config.yaml
d_model: 224
d_shared_expert: 0
activation: "swiglu"
routed_scale: 11.7
norm: "rmsnorm"
norm_eps: 1e-06
tie_embeddings: "early"
batch_tokens: 131072
train_tokens: 638000000
Below are experts of layer 4 (counted from 0) of a mixture-of-experts language model. Rows are named router (the router's row for the expert), gate (a neuron's input weights, with its number), up (a neuron's input weights, with its number) and show model dimensions 0-223. Each number is 128 + 24 x the weight over its row's rms, rounded and kept within 0 to 255. Numbers have three digits each.
Before each expert's rows: a language model's description of what the expert responds to. This comes from a sample of Wikipedia text that the model never trained on.

# expert 1
It responds to: Inner pieces of words and proper names, often in lists and tables, such as demonst-r-ate, Troj-an, Sant-a, plus sentence-opening In and After.
router:102147185139161108088113122162087124142153131102134111111125106117139089141100129152149105125161156119109152103109085152092106087107141154102154099152108096156111137104109155119098148164097140116160149105107161146152111158156109159100101134099100160158163146149104112103145132103108120151106112144108101103106105145110106105141098145156150100092094145105158157154126106148109152140105148105108162103108163152107147151095143155154154156145114106109094157094118101168101120096100108126147105153104114115107149157114118157106161107115159142159100160106165153138097119157108103146142141115148102149149150116138103162111146153127107153141105146112154160156152085100092148133156
gate0:140125116151109106102180110110125131110177150149127110163109124137145102137115107103147096113084083104163142119059107136152104120082135115111174184132137141168159098121131113041152181137139087159117139124151159125130151059116117121133118150114141112131117096117121148106094093110114100119111137137141142115132108117085099097086159118110126124106143107155111158126175080150140144113132140135124148158151137105110129148127119147100103134136109123153124138135127130125108129103125118151122107095081091135097177157107102128190156110100120096134157138140112127119123117128111127139185122124107145102142131094140098136104145111110149164099132135119142159164108123123109084133129
up0:126120115116140106136104145116188137189122122175120128154118109119154120091073153112148102130124159107140144136136115133140111110113136176096152118154121143138106109101120091120125134122111143161090124143139050135161129115144140117149148109111124166176105115125119125133158160173119129122103141156105133129117103188117118115149159149151090136140095151130104097149120129098141137126112123093112138181101107146153133069153126161105141112114165098143106136129157123092136103108085136154137100145077092140177127089153122137128148118124126094088089139135092129131145134103127137156143135093126176101123141149150164113143148084151093103153151150179119089109131117121110134147099
gate1:107123113129134134108139141146133136125150111147161118119139190145089116116112072165103124137135087127126166070084110133097121118155189171177144101155131134099112122086114160123123117112130126120139136128141133090099138165111120110136133137116124103104110091087156119115114099105144141112137132086136139103106130160159094123157150124122142138098130095070193094175142157135136129131108165138142131123121115140117138150130143117160139154127138129113095116129106139166131118134196126144119114125113133180119112157147094143121116108142149174182148120116136163126118140116119123162129152130101108149138078123108067139112157142131143095184160095099148125175104092124150141116144
up1:114155115126115133142086130145120082150117156102147128118176139150112160131132151121113139172147106117114106103138163151122067110166118129104138120075109130140142116098097128171110138089133151169115130139091109159142138160100124163161119140135111078147106105129109109153115139112078091164133084155135159087129123142159122150072141134135086144164104116137146124103143108081101136122153143128151109110173092127079151124138151137120125094121067099147114161117139115174103146156161117111146120166109164154100145158093141118103111125141169149165125080132102117175143155147146147116146118099123150149126154127132121107116121146156096110097116144147160130143089125118148150119118
gate2:133156139074124101142146105114137152124080133149116118093108110143134154115129123155096081135129149160117173143124127149110113149122108182085135139116150125161120137107171149117101178111103113109145125097159119124142129137094130137128135157084147070105113128145092141160117133166128154112075096118135124115134126154094092135147113108107126091111150112116103103156166135119147115142106187125125180126133099120158150170117113125119128114158072090147106121130111132139148130116147103118109128072109118102137156092140151144161176151152152117125109152157157137124105141159141106126099135159175191100132148103117158142104171126154129119147094077099142097117141108116147125142153
up2:148143145163156136162158158133152126137131134104133157131100129098143122153111103130111092137163158131099120168172121098156136106128117155137133121114149132144150143114128122099169126128107134170109127131153125123148145144118178111138139109166125087100149104137132127120113152140153060107110116136119105122114101089169126100110178131108139142137110122102171132115127119157108149135094162106118094170170131119077171117075116201121092091080121112151128146119131101131127146128122130134121129134155109108133134159119176149162102171109139140145191147087109134140127173104120159192153085115114123111127100091142118182121158086123108158132135119130128126117120111130152113095134
gate3:114139105122139134116151171150139139141150128184107149133141128097145154096126093149187103130111176158141105098135142126122130136108186132149160114130082144106153111059138117114094139079108174135120117098072110121150135140160129113086138107111133189108142097124113126144133123113108183106101144154120108133121101152115143121162168108084154152102123119141109112159134092106115126136135145153114156124143101163123122132121115152133113160113143158094093108116104102143151103125127101101140107119157114136064117118138143163143181148125153137123119175141093130111094124136124098135123175154113131125122168101147121168115110142119090169111134153175138148094151151104119122144151
up3:121090127139121137146134073091133105139164152145160134130111128113110150093177108123172124118148117120155100150103122132142158161132087133158134147115114111129171117126113134136187122128083153140123124118156136134119143124104104114136134072134110115106138128146103123088136077115145198071095153128077156156086119128103143138146139087141109073115125154127120150099138111133158132146108139107112127122112159127181145080141153126105142104108134096123127106133149122142073140117162131138182151124122157127140129125123121079122097096104167111158124128161096088110121112107093126166078128146141119146113147148083121153140092088118104112159141139148144127162114123170123109136152
gate4:115137094088072138143119120130149080158119139086143129132126141123114122163101179105150114148129079103137135149140138109101127123124131115109113124152130168158148145159137188131119155134114148148183099143139130136116162162166154104121148134117120154106090171163113175120122146172115105122111095141147155183142108120124115119098095131118155157124129133109125118138119123100133107133111107117132161132109200135093109096120139140143130100103104131120094119151104154100119138153065071107101125124151141155113166162155129116100128130142144114181130137113113147092162076096114159153103089140126116094152153149115177133137139149104129135152120113134119176166121120107119155148157
up4:164100091151133149123143132145154139137196157123135134130134121040102095108137136144124151156136111095129135121156110104135119159137137153121143124126126140116134141171098138151126108151112084110106118118163118120143189082180126095118096118128134158107095131140115130121122109119155131145122115138160105189149087102156143146132108074146136133113102139100079146097105099123106145111137105157080082144141176149117070122095097120121095164119127132162112131102124099120126128096128107118123171127074125168130165154132159136113118115177162141145104106093101159110149090129133133121123123117123137116142140155147115141145127147097118130125154146144171137077099119147133118141153
gate5:074079177149131113083127132113067107124122139163117117131093125098095119121149133134139123124126118158097127108071143138140114126122156143122146102121127138147132129109143102121112110125144112107132137126116145120091171163106137117121148141167142142101182107116136121085113146123090111097083133128126171147120074114135124156123077131088152155127090170101177137142175136052133144147119164136144095163087114103092145180136167099172162098117125133133113174122117150118122111127102161158157098109131156122122153130147126148126158149108124087144170164144116128164099152127136124116109171121137153143113122106130118141125157136134125158121157117138143109100152105122145142100093
up5:113090121107107153061110120133140160157116136178092115150091088059123148182127089128118134109112133097131144089127138143126104147156112113127145119124129127138153129168151113143120123129101138124112134120131135137151106130142131135093174132079096148147121093132143091070118162106120152138136137118096143141158120135151095140086137157158157154151130148143148149109145143141126129129143164142106144148088126120144162127127104112134122095181112144175122106140141155134127134109167149111115089123157179128130165134119131114082088151148144107189144167129111123162124105114129129079084152135099103148125105132086134136104157152177145117133151108124155127065116153137090110126141
gate6:110122116127123118111149166170135143119171136133149077152115099123126148155112130130121118146132164113136136136100134111137150130156175129151109133164132105113135119121146130120181113152114097118106158139130115147145142086173124134133147128158138109107136135127125159120101065140089085138139121128179106146128136158089093125128102125116107133082128177137131107126140130141135189100135124098131167120151114142115143151116134127109159157128141129120115109108127112106111109116121145102095094174125106160150111143221104170111155159113118090171099134110168208116115103091084097162097114132120149110128144154147132172094108120125124144122121157185101142127131158155146105136133
up6:144105125112089142128079151125130096123150118162088144127164209103158116107172114128126138102130162169119144171103147136133125105135125102139117153156137112155156106121091108159119138089157170121096127143146104179111173166115164136128139117101083134123117153134117094124135114130140108055126109167122139085131198146129128119106124066131114154136084095138153182134099144112117148117129142145127109116130146143105130145153112092116136151126146164154143130125147131127093112084122169106150110151136113167133132120108098100097119113124172111175082104129130150093103151122117122120141117132142104155147123102105117124126106143089111123137142131141133129085108146144129175136110
gate7:112126104164110100161118106137099078129151095100045135126164162135116109155132123142188147138117156131113155158110115148183129125142110158137173136124103099164101134120136136147132136181122152146120130120113101125120166119116165125134124141113121142129115153105107108112120163137145149134137126158081153126181114160110108113140167119103139137090111137136135112138130102120129137155152121125085141142105158089116124119143144093104117153167133096094125118093119123065154124115168131097107126150119146140140120177153140089113143110116138149135087127156094122077145114136119133145117128103190140142196115108120078151153094109133140171141107156145176139122123117143097132131103
up7:127109169080165174137107141139124149118129114112099162151121128177124128111138095144116117131165146130136131134154136159129140095110140121150115148122118184147094106117130130119124170064159082110148133177103121141135167149144149110086162084123150119132071110136158137148102130128126150175136106122065137170116174109138125095132103144175172134135141119119115105117145133108109130115170145122125145138163116135116115114158117165135107133141150122118109116098121102078106123132120113133129145063148131126172129131075134127084157115127100117144098123093135123117106145101169138088115144119109098115145105123125137141141122140136108137135091145170132176053120119125152145088151
gate8:143144110138157124154141127105097137146114131095135100158123106124131140112157160147169081158153113141145108134139037121126111104124111121131137113149118141173151112085120152136130106152095125171129150152091080154154130096165105111131114144102112140116136165102113130078137134094090153146135090151081081119174125142143118100145122114089144123124161142101118126098086136114126165114141141163129132127132157099105160112169158147169099158165156114140130107130137121121112133073134127066194143162177116099129122159132127084108139104121152123091137134133139101107119139123140155151103117130145127129094130097112108164135099107129166126116134116148101101143144114103137153117161
up8:106120125151138122136100105110125109110122136136146123122090117066120138119154118142080187126110112147121131100135097124139115118144142078116107107098136078134089106117098157136107161139094138138160134177142137120159112135096158135152125113144087112129119105102143172134109139129103087162143048173110117159138133142157116074109116162135129095116145090104138119106169106122114140136132112145160126097107116163155136118128153106110110140130141131132123148146091113113136080098148139165093154123150169179118133122117109156126122083138112179112139165127173125110154095137138144137089090113128123109108139144065165096144157120106118143106126148131170110118088164144151137155121
gate9:148133140096177119114100155152133094144148142116128118132147134141101129111110129129104116099130111129138128125143108110141104136125145136134144143079134088116145119086101114134141120139165119133112123091156142158162138148132083152147161112141132108148131110079127106081159110094096123170106150116123110137127134144136128116174123138119179108088129104132170119128126080134133149149171106146130111090152113135171140136158153110140159109153120122098154202154091087120120112081110113178125116105158138138139172176095124139077139131110147106145116131143092083173118077135084075155115128118085124112151129113133135141127096135123094166164134113145169164149115137168154123150115
up9:117124123182108138129106155153131160103159155143101154163129124078145158125115159152117114141125125109149134169166073088143120116164176129131111131124159142124137166131102139144098126124115152094090134144146122129144101140099119077145118128127108143099147125127124123100135184100151164136153130150143170148136097109119170147090108158143141143123120172102125162126165175173112119087121110137126140083157131133134102138137135151132159180099111150126149147151088176141130132114102113152099096135144116108146120121107140188128137106140127114175148147133058168164101151080119120112126127136148150111114081087106118114113124091168113170125130136152127118149133113124126149137115

# expert 58
It responds to: Punctuation or conjunctions after figures and titles, e.g. the comma after census percentages, dashes in scores, and in list titles.
router:102178132140140136097103130157101121143155151095159111113143089107118102135085130135148100106162144113110147100105103154095117110101145157106150104155103101150103137107102145110108164145092160102157150106110163156147104138154100125102116145112104146143160165159099131107137147104112131151108114147105094109109103152123099104139105159160151106096101161101143150158113101149120145156124152095157157104101159147110140142113151155158150155140110105096103142102120106166106103096107100136153100144102091106116155156106105159105153094107162151164098165111167139136102093160108090136147149124139095157146142143103106150105157158104105155123119157109152157157146099125094151134156
gate0:127135128114112138140161095139132117123132125087159122100155079122097161147131159132153087067124147155092145116107141129124115108092139095113144161150123119079087135142146132116163114192112112149106092135134099109133131167114086120142080112105119112119161126134143136100120112127131168160098092114139128111133175094141129093068164143111117103083123151118164146146134106106143149095124149151106140078093157129097113141114144152118140145152104110125107116119139093120107115102105144136084105152150124118120178132094164131149122090157180143171123160073130117123115106147108117163117081130130126112137140128141152169096104140163159095136090135130132129135115139109119159104155
up0:103116138128116142138162171118110128104112105134123142169147122153103155137102135133083169181101141140151121178097132123150130154137119167136126126153158125126147132132098154082131132119164156145113156139146111099128110084109168101112156105135179100126135129128100130113106163132139091157105151111116141126107119180144084116134121100083105132143154084124181164112144160081075138169152070098139171148119120120185148133180126125096156098131144119069156080122148126137134087141102109121110128152138143092148116148148120130123131119121106103104104102118103148136125129115150130134149117135137169159144142130111099163127127135151137151114111080095130151125110133130097137176146
gate1:083143115142127093130137113164138115105125104185139092113166157146157149091122105183163150098123144120152162081102096162105114127169151128137186074177142138108132148122145146087139139121149137133178161126147146093130124119113103146152112109098116145141085127133138126192140151112152115111151130128157105164097132143137085091127132123111134142152155125103119117168136123129139174117118130150170147116109109087109095127105124095115172144131135135131092154116114100153128124126164129089133126139128103107090134105137101149098139115131144130151097150142082165169122131139120116115166102150099110092121115142132135150156156120131117163122121142114177138141174118169107076150128
up1:140177142104133142113144153137088100123128125123168113113198156143138119170065128123141149127175152156139117113168150143122135119105136127112155131166102136112144149155142084117097103105130122100104163154150107157168123146123140148100121139107108107141106093118099104153132140126088155121131118141098164129127142086112122066082157128153119122143102139118119124091146136156100147132137135112130078084151118084117110113166172153139131153118145149159117184117185126111182145144117140146100133106133162159167093114128135170109138139150102138095117120107143164101119123118123094131129121105088127115119135128134094121107167136168127130112163116128138127128144077130141140191128
gate2:087159179120106123101122113150153118107137173113080151139127072124133095118108138124163103102130147122108099120109119145137131131159106145134122088097114089175101120133176163097113145183130157172153116109141096126105120107142175075134131128087183113104125157107127108121139127167109156120144096151153199155129131132116106102070128170127134135115107136103150090135070137105136125120113174127142128118128140143122141134107142127107115163151117127123105129154149131109123103171167133146136129108147089098095127167141119110134147154117110102136105122144113173151092130130160135131112175136151128124149141091131123146104110114121098134159098120140082104159092141122152131168146
up2:118119112141144151175106144137149131157147140147143106141108127148164138128151129125126128096097090089165143155154100148109130171116128119130174145136112153095142122135104139126098141130158103112131146090140127112136149172141101106168141088124097130119112131159137147168155154119134057162130124110122133149128158101158149159117147121173110124147138096137110178155152110099140089121096137136106139131158159132120103160105094128164158120138082093124169141117194140107112097107143086140121151086141135127149132136131069143124154133168130089164146144136101142143124128098132120139160098176099114158116114123164091110137116142188137142155152108162165083100108127146152118123156
gate3:140114092135148103114161168174121131125128152115137149155087124123113162083136118164191157111142113133183135156158106139121154130100128137102160105121148161139106135140132150111129154153165159097141154113170135115117090152158134103113132106091126124121098137119150125143128122135148169137080149158110126086125113148124143102145104098134097111126165152100141105138100142121178137102141135132127128149118072154133105155144166145106135106131113149110146155127152131087095113075119114150145122107108098104077135164127101140101180148100106133166115147093149073156110111149150131111117178105167116171119125131150123146168099121092105133107149140139153096077123113145153130153134
up3:166095104097141126118134079127136072165129107124112150129126109105134134128141101158160120101148168114120097107131139115176064159127126165176127156128118145122133109110130190143122159093103138136144131159122139136123133117158138118109157144120138135116085131148183124086115146093135151168098115099117139135135150096094130192130126097105104093168144103105128104154172098079111130135123100099067111145123118154160107102138160167109133140161149146140134109107114155113131146102139098145125134133098105111138119154091090137109118144116111119130107122113095179115131146118138114160105110197115111124106132108082092118120120139105120109129172142136145125156130114145098088101121
gate4:150127110139143156115119118129109164144170102113106156137139136123158127138101126103138098125122161127145116116164156090111159134097091134116146130127090131153082142083091100140145137128124137099158144092130136131153169156074123119098163127135136136124130124115110151139142128119117127177110085109153161170132072093120118142131123089086161174113146133161136138153089099098146120137101128165113141149088142128096142112134170119115164104132083136084117156148146156127168115086074139109156095114135139114080124145156157118104177157104065144176120161150136129131097099107107115136096109125158093151140125142155130123099149134148116137122145137099146109109134123093111089148148
up4:140135113136125121117153109155159162136125135134186173173146146063121179113104131164100143135154115167115139139164124161115109200104132119134112131103123121150159147124148085118091139138135130104144090142120114107140147129161118129136098090092152151137113125112170107088131094134194106162121132148138149119074104115089144109146137124101129076099120142125134154096134146126132146081118130163118162152162162145125166111111121141122116077122168120167098118124129105125090118121137105131146140142126112123120099160102112134117123128128127114124158103127085142146149097113156132145081137114127166032143133137098114157129112132153106129146171127162123123118111122139114132146129
gate5:167114110160139108111138164135075129155162140171149136111104095126157128119107117118127117154132119170099143116130097145097108128130171172110116126181129078131147123122100112125120133123145142104081137169111148153130153108131127120131114139073121124157100130120150123101145129122119125154111140164098104152130099138116116089133078162065179137103096151134133160130147120163108150117109123107139174105132151115135116129108088074135141089104151148094101155085095136132157138127126114160124100137091135135128146150189079144117117109103137114099133150103161133151130147162155118139119127114134148095116130101126148116131134155142092137135124101100147144101227127132116140130094
up5:133120164105118130109141117122111140141106135074140158143143124101134093147118164165146191120135115135113146149096120134139155124128150091154134116134111107135113143131131114141128151144130122084155129114149115126126107163114107106074123148116139126110153085129141148144129149127072103124129131122146082131138109155162106152089102154138122122115144149180120138142138147157139156099177163131150150112120133137156168189123133136081142152181121120175091129157166141129065089116140121118139169124126204110136117138153081105128131174130154112146124124108107114128123134173143130122109171154153124146109092140133152207113169122177136140131148094136113090105124117128121113104129
gate6:122100132182122129124119154144095131115126126110168113118146141126145115095127142120099142139172135125120129131134118156090134134062097136138086089091117106196122146108127122133145123187110145099099081098121146108139099125116152100123106157111106138142131121122110106131148131135124080128130090087141105148113118081116122128087099138154134077101150132128138129125120093131132121137102105129129110110135118134135153111100165119129100129114132106168198117089128106104093119123088122141115096136113124168125142112170080192136128145194111144157101140106149152148130133143118137143120163135195127118125162155150155137124142155095138129155151137093119158083151130186140151098125
up6:180115141154106134125116138097118115075141095161168150192147193094157146120092118089094134113153132115133147181111132147169124127139146108160124124147134129167106133123157158129131123115117123136107097112152145165136127171104140133128148104104115132121119148098172101127120108105133110101160112143114117108083139098091086113101151070096173165158132120131141155111162129126133111153092110143100158112096140139124122096134148111114116137137095098174118142169095136148149130166085109106139134141107177145100096130105144116151085169120165082097117142100140138148122104167136110141145139120143157150133110118142105109110125121132119114116163140149113147133137106156082149097155
gate7:155139095151099131142098141121110081137125135112089117121125145174164122159123159136125074105185133130120136107079099178102098129130145113108130132140110104154130130133123084153165139140104173134184136116125114101079103119145139134163154124168122125134119137169133088109176149144115138127147104126120150123134106112117150176125125084136105131123136123148133140108130121154107117121117099143141178130130145113151136107157115115164148108121102103124123115128121121136107152108132130092148140124102143139132128097112117130121150155138128140133070135114148120117089132134105149126109172145161140124124100111095098147101095086217107181158118157092136143111031106122127154138146
up7:121105193125126093112133088125101140145133127132134105185138134166081108147136124110097120150132125133140096096118101134143136085113157135194091151113118182119116134149116131116114136126133150142065130137130149111112190176113083083099135087171154131130084141144099107135118112167120132119139146091109132148121167168138117112131111142134146118106147106134130104174125165129139162102123160113115120113112111150145129120110129139104134116133139131132136164137126133146133149176115131119149157141180128102115133134070131111165143129152172166155137193140175128119150118167123117092118126149133123115141098113143100102108140168108191160134104155124142158128157133123100117121145
gate8:101135094148129141171100149126139162116144081102127122117131127142114126194132138126120123113103165182100156125107123202129155155128100115154128091091117116137149107085092141138092132101127113154136141113084133151142159146147131125121154111107112151147113108110147119098155145164130156136053093114149139066127128126138131124115125129098156110155128130114111114149137109072139143128095158148111099110127149120105110119107115179117137155139145159109132150073125139129129091110146102116135132145141145122133094151136116161088099155155202144116127098087152127101141155074111118151143127136158124106090089114159129157141082104120098130117129130101137109158135132089152119108127
up8:105152122162119175081139138122103127165116159092083111107086142141099128148163152127123158148158084151085079156139110121113090122135110144119156140117149137165090093131126132172139159120125074122123139089122124098158143128141120092135095095106092091097134095115115145108135134115135123134135130119159136060124124142115131135123086142132138144125104114133097089100117125124102158153119118165110124109128091133104114163135142142089124155056110134124162113122152136113177142106165114108134140154149118146157134174098150127153145138146153174111137100127151115131144136147147140127115118125167120136091097131136131142109087120125148098165115153119139086133188127139200145140111
gate9:172153106128134120112080126146143133165111108140130081157153137159107108118091138121134114110156168066148128107146130115136113100099167121116117132094109109125147086087124133139143128159123171118133140166102155137150077126104106106112124121160112121155119120049100149159119095146091134168151095127133174155124124142109140112142119128145160103107114159154111161125130104125139169123131157128153144102108131131151142182170142127136116103138095092133136114149115075114109119093151102162117117128137093124096074092148122157137125117135150128101123128122158109138086112137091131142128142149132125126173114108159149120098104134116110126143097126115168209145103152115086136093121
up9:098134100125134094126116158082101137087121125139132099126113122119119145113152132134158119126155119126151118132118107116154099085126124159136124130143139143108093153129125125139181178125186161092075152098119114105153116121149189160118114139114084138104102144142106146120103151104178090101108089176106148131117122155053118116114128172117132106153095131109116159134112134168133114133101144087088107120158134099123143116139102113140133117120109159119133146113122161115176130135141203163122125118132109152107126130140117146143147150134124132118144179127164171128095132066114110129149087138138102126097131103104155130132115080143123107160109132137165110138167131176116104095124

# expert 0
It responds to: Periods, commas and table pipes closing clauses, dates or numeric cells, e.g. "at the age of 89." or "| 0 | 4".
router:100152150152105116100130141161094122161156130095148103115150099105128097132113112153144103135156153103092150109102088157099124126109159149117148114154101102147111132095101148109094161152099150098155154106103159144152105142145101096108110127099112158160157161161099135098146140103110134139105101157104109100112099148127105104139093151149157093105095149092155150156117102149108150150105151099121154106100154145097144152099162157164162157153105100109105147090115109134106110111111108133147102144107105115102157163122100165101159096101150143153114159108155159143105103151098096147140153116138098146154148128127098160110153157110108157134104160115146151161153103139102161166153
gate1:114126092129150137187152130115078117115102137160128113131104176163102127164135083146132065149140152066130194112113102187117097171160163112112127115154092120121121161138112141135114137145118101112113148134160159159141125108115142143114116085119086129107091143128103166109115142119111095139154139133144124103129126132121125147096076138113127163115155129079113139160134099154145125102125122141117121108128113109145176083102118146124133142077130082134141137097144157130124104071147142114127152135137134145161124126101136145133110113103136120142108115139168116161120143136137139149164138070138109119125135142156139143129148106067116144093127081083131114110141115115085081132129
up1:177145104121103143132138114101137106144116156124166157129142114109157099103154053130131153097120150125137060107132186146119148150124151118115085111110097138137117135116140116120117119126119137151093132103144144140125148132088109117113111119124117131150147106112121105109145117051129145138123135146135123117121119110140127112127191124095135092194162138103133149158133084192153136126104176106139126141105090109134146133155175114137144114095130131109191126091138131133133112099127171108131165136130155162176161154137143096139126147091151115101116115106139097186133138129119139077103084084155150113118179145121117123105107127122128104110110142106143110136139131088121125143110
gate2:156132135089097131126135137159142129109136140166108103126146075163112129100129127120149143121156140128096129154076083118116098163144163152106182164109095113167155106121106183074145163146185145122126202103110154153162163136145109118137106127171149109125142148138127080140114134129144140108139132143121127116153120145067114138156138120125121088096115130144119095138156093130100144154154128134124146106168143123107123145109129172134089112167154100117134117111123059121090139128120149142111098138110119102113155128132152098157133116114161119159095099116159134138123089114133125105105113153133154104132181107149151106088153095127099105140121131157127110104160162144128145151123
up2:122117118166105121110146105081123128129107157060152144147162127144144167116154101148103144112178120123105104149136127099123133109097171098119166125111147091110114150153143141142129168132145104141132090124109161093156136129083114129100186086108111109118140144139128157159169164117105129132156149163167079080122159157128146134136144093168139101160129122133137137147137150124131126119149143145123085098137125137085095133097110120148119143130117128168118139124168139141154147097138140092098143149121084112148185145091112183141129171130181120079148123108127135112097131116165107104121163118094085069102115115148110110123140148127122148151119109149124116113151152138115132123151
gate3:139121128121108155096115161134145170153111117096087129159150072112127110140107120136136130140124150134126124114127114169129146175103161154136134140129126106160123114166141147121085112086116144103151131169088155116109146151132129110120126099119130073133201140154133140121136102121114129111129088141095097063093112165109115144130164121128117085113165133145094126172135136130112126131122144175133118080128112147125102105135151149142085128098173150134111160102193127089134159124120104153145126126163129120139124129142090147112129159104168120137095132103139129076107168138098104142097112103131162119145166118181133150113124103082148156119134178126108150127186118121145137121128
up3:186105113121093132131090109145117118093128097142142110122131155114137113166153114102114094122172149168126139115113088160099130121103117148126098171129113167132125116159113142133119115123126106103098086139138104089117088096107098088089123167123105154136082107103112163155103128099138183149134141070120157130124145134098095100114154095135124100115137158110108167132115087051115110128132145108093141124121147140124104152150142138132104099153179126152161122124139134105129129102148102181157112146140149133109150123171112107153128115113178163127110157123102117116160168132109105140120121147176101142121120124098117123150168114165156117136116114121111109112105114144062139139143
gate4:070136128139074124168131128127132130117135136143057115111151109123135107102142163116142111117108110161149110146136105100099107146131127143119141149116112128114119141118150162156093106164150112157135134115091117129146134140133119070112130144118133136123146149085108149108080148153108093088159133095144123133122112138103109129135111133127119101126084122140169169179096127165111149098087171154072133145105099090102118073136127131101113147147147092157138128151150116117135104140118110146135105130105074165132156145126172143106134160119141157158142130125113105128112129079103093116086142179140130136136120140147109143177121167111096159147138145191170147152159122098111122104147
up4:124153097076120115107189143124138167119154112167121152126143130086104097128116139104113137106124109170119146151136166174142129148115121106108123100141114128161119132125110062143117123137115101163119095090134149112136146103128142121135086106131107089138115112144125183074115144133099117108104154168126102152101111105155125096147128113171137127157156153120116153116130112142112168103116114128136112126127129150176155141110123125121147139102135125161174098133148119150089127147113155103130148166137081130071157138172101130118144097112124077096096134126091110082195101154180166134113145149169152109132142155172143122107144143119134140122125147105091120134129133124156103139096
gate5:102153149153139146125175105115080124130147170091135152125136079119113098099115126171145111111162144159116168139135165181115123100185125147124119146159117124148174138139143126199080182124121116121166135123141137153157123101137141132120129128093138148142102141165142145136116124133146129113120143111111097103099129151146153146134114118140192138142083173130148153087118111083100176107080122150154135169121120102131130148133078121124145125146099142159142138090188135128127116118143150075138102116144121131125123115138081144090120147090137137095122104138137090127076159129134143154155160099109103109139095128112135117118158119124141134125127165118130147164116099137140163131142
up5:137111145113124114053109106188157174088133135139131122125121140139139110133144096150094122119105126104110088114095102111104099133167130136084137093156145139124135130144160146119165147130123102074133117180123079129157167168135134126120189156094139136091140161125167102178133138105128120111123122168132167128115123129109164149137138102101152171118138145144138127122173091131120103100114162094117156146139113134149129115141111137123187118140127092141141112122118142104128127186140119102157099153100114151141121142126101142110133096141128096111139124111146052128127137120127088124128078127093115148132114121123145101099125138121167140109139139089140107130173112103117151102070
gate6:147117153088127123134151138128112128110127139118144103157104156133114117097108149121112094098168125144083180130104127112103104110141150093136119105171123112138141103148105122106109186158094119143092168099107142121114126110127121113164074083139147114129109145134160158141157116117113144131133127148099109115120091173097105106098128130129085171075116142130136142166119118101148123127182140089124102095144101123117158150126155164094164135092140120100117151149131095122138123171117084129123171101173121104103128119121113169117138145116179185172148105124150094132096153139077135078093140137117117150111103121129100129123164170136105146128104138131116115115100164143168131125137
up6:187115150177107139182100115120142119090163133103160117174131181119108120136135163139122146109165141134137122179088159116142125095107106114136108135089132140156129122089118141124120135090105101111191125147166102120145126114128146138119163106143093143153122147111111091131140124146146128114133163201135116115094148117143113140117127143157154164176132146071131143138148139099093171137112109134139145121099155136145116124124158110128174127125123144090109125099136108156167130118145149111116136141125107172157147123132074082113134157134107133139132147107127123121140111142092137173135151143104157138142073104102062131094131144138162128112089136141128138160154175155138146137107
gate7:134135080166120106122090134113128054093089083157067151127158108128144073161111102126143123143174107135102147138095118181125109139143127126141079116136116113123123131125129092135127146099143189107086108142127102109063142113151112166101145149109122137140147106145131129098131134159110117149083118076095148169121098128107135108090099156105103144108159094149141140134129089109112172107154140116094127076129132170098130152124143097142139139113113109134180124134139122134136151084128129113120137154143114134153131125113117152140156097097142116165095124116171133142144147161141105135146092081121129109178150122128124143151114151127111156135128150136126155154098124146106136111139
up7:100128199167118129134129088099115155127107130136125131140164128137106100149149096127145109131140076124160105153155125108135159132137183157109136169140154121132134152098103113116142111091157126134160128190147102151145182090131137140077122083113123119111149142097162147150103127116125112169118123098093121183132110121134129114149120119146119098139119120141135149135124143130138127108150108122107134108138101148102110081125163087116131149112140108098157124132096149149105137112183134126134175115097123132162120093082103117113151099096170147154090161086127166069129115156170145141111139121110116109142118096166122076096129096132123162117096157138124134119124091133149122110096
gate8:093103106115150149195127162153185150114127140093120098150137106126116138148166120164161123154189094145111131103132114164098135163150165153097164120090128119136090128111147138133139175135162151167126185103091095157117123101131123144098094109119099126104096125141174127173144110121122139137124157131123123122105128095168155112116122129142152104160117151085139125142136133161100135142140139116138136103117179135118139115139131126134108148091153138127127143128128163111124104157119152119144134116110123087112153120118105089087161100144123137130107119064062091128148110100148149135140148146146072098106149124119111150160147124151112155097130151084106136141143138096171117104113
up8:126143126132132145129076101141069113145129162147148176125133131099131159135168145125102136173148111147111099122125119114073122145131138166124097098082125146143116102131121149136130117117185139178162143159136096126161169154100148164110117109133117109119140134143104148149156141157156134123152123199079141120121124111126170107117145134136143129132137119108152088086126081124141120168105100088099092118152084097099131159115140141155133108100131145117153180168125123087144128118148148129152126114079172148109165122142087129152172116142128156122149142146129153130155098133140168131141158128137122156099108150109115133141115110102093110167120132162118109175108129135166105155154
gate9:161115113136133113171105153162162126179130131137120113135099113101139126113110160106154132145123135104106136145160119123112118142068158131128100136146115126134145133101123177109101188161125151072138150116112135143129081127115144151147124082108142151151095154089138126136138134105149083147138121123165119090126169149123135103110136135119187107106160141145153138086105124100166053137104189133134117133071135117119144113165142101107130122136153127135126140134094096106134121124110113131177125121110121095130089109151121181130137147152125122142125095132147109125111124159134153159132166110169099130157161105132102159101143127141132170147129098138188146173106101162164134125144
up9:127128146152116118155107151152109116154159126108124084109141107090147129145103134141106132100156126122127139102133130096117095141143141110120100108136147141117117102112164118135148138112166172125142127147109080107137118137119169127129111109108129117104125121125132126134094119101144126134097137181098138102163156151124206141135147076151143107116117097109101135123140150135192096137096130155129115169153164143142166122113111106134151136118117144156196107075130113144112079116149091153122117083107113131135073115174080128144092081093103126144168137138074093149144119117142139103136130107153080166119133112163179150150120111135116136164145123110128132126153125151103126073148
gate10:103166086134125103131153088152126136174108109152133078143149127182141125134134119171100122138166173103155116104141145150114135116121145143093139126134079125166118140135127143089161107109143164163148163099128114157135151137153109094153094157140136107135117131141074147105112146093133143122126141139138143158075125096084101135098144153127128139096114125093106151129156114115131145154092145124151120082129122124154136177160193116123154139155100143140135117128154106097106178125084188121148158110151140130107119101140090152112153127132125083129097133113137162150146133125131147142116136106124136147151156181117063155173120147130117160094134103133115115155127122153086113139130
up10:127153135153120148143138114121173103141102134125138143062130129139149109111100129153097145158128127133133174111108117140115136118145118113138134131104146146107143160162170167146112126165120108130102103128104149166128119125144111115145098125101145132125109129129142133153194132149166142127086132136131131073079123138042119118142158162122116100137117118101099133125126115160103136171147127088150105090077156123125172135112128145154166147184139086118108152127139101137124123139120166119087194118120107117156163101132107143143119139110100159131131113131109134108125108103123124067150114150152129096164120130131142112149105136160124134107150174114081135135149063165148148117088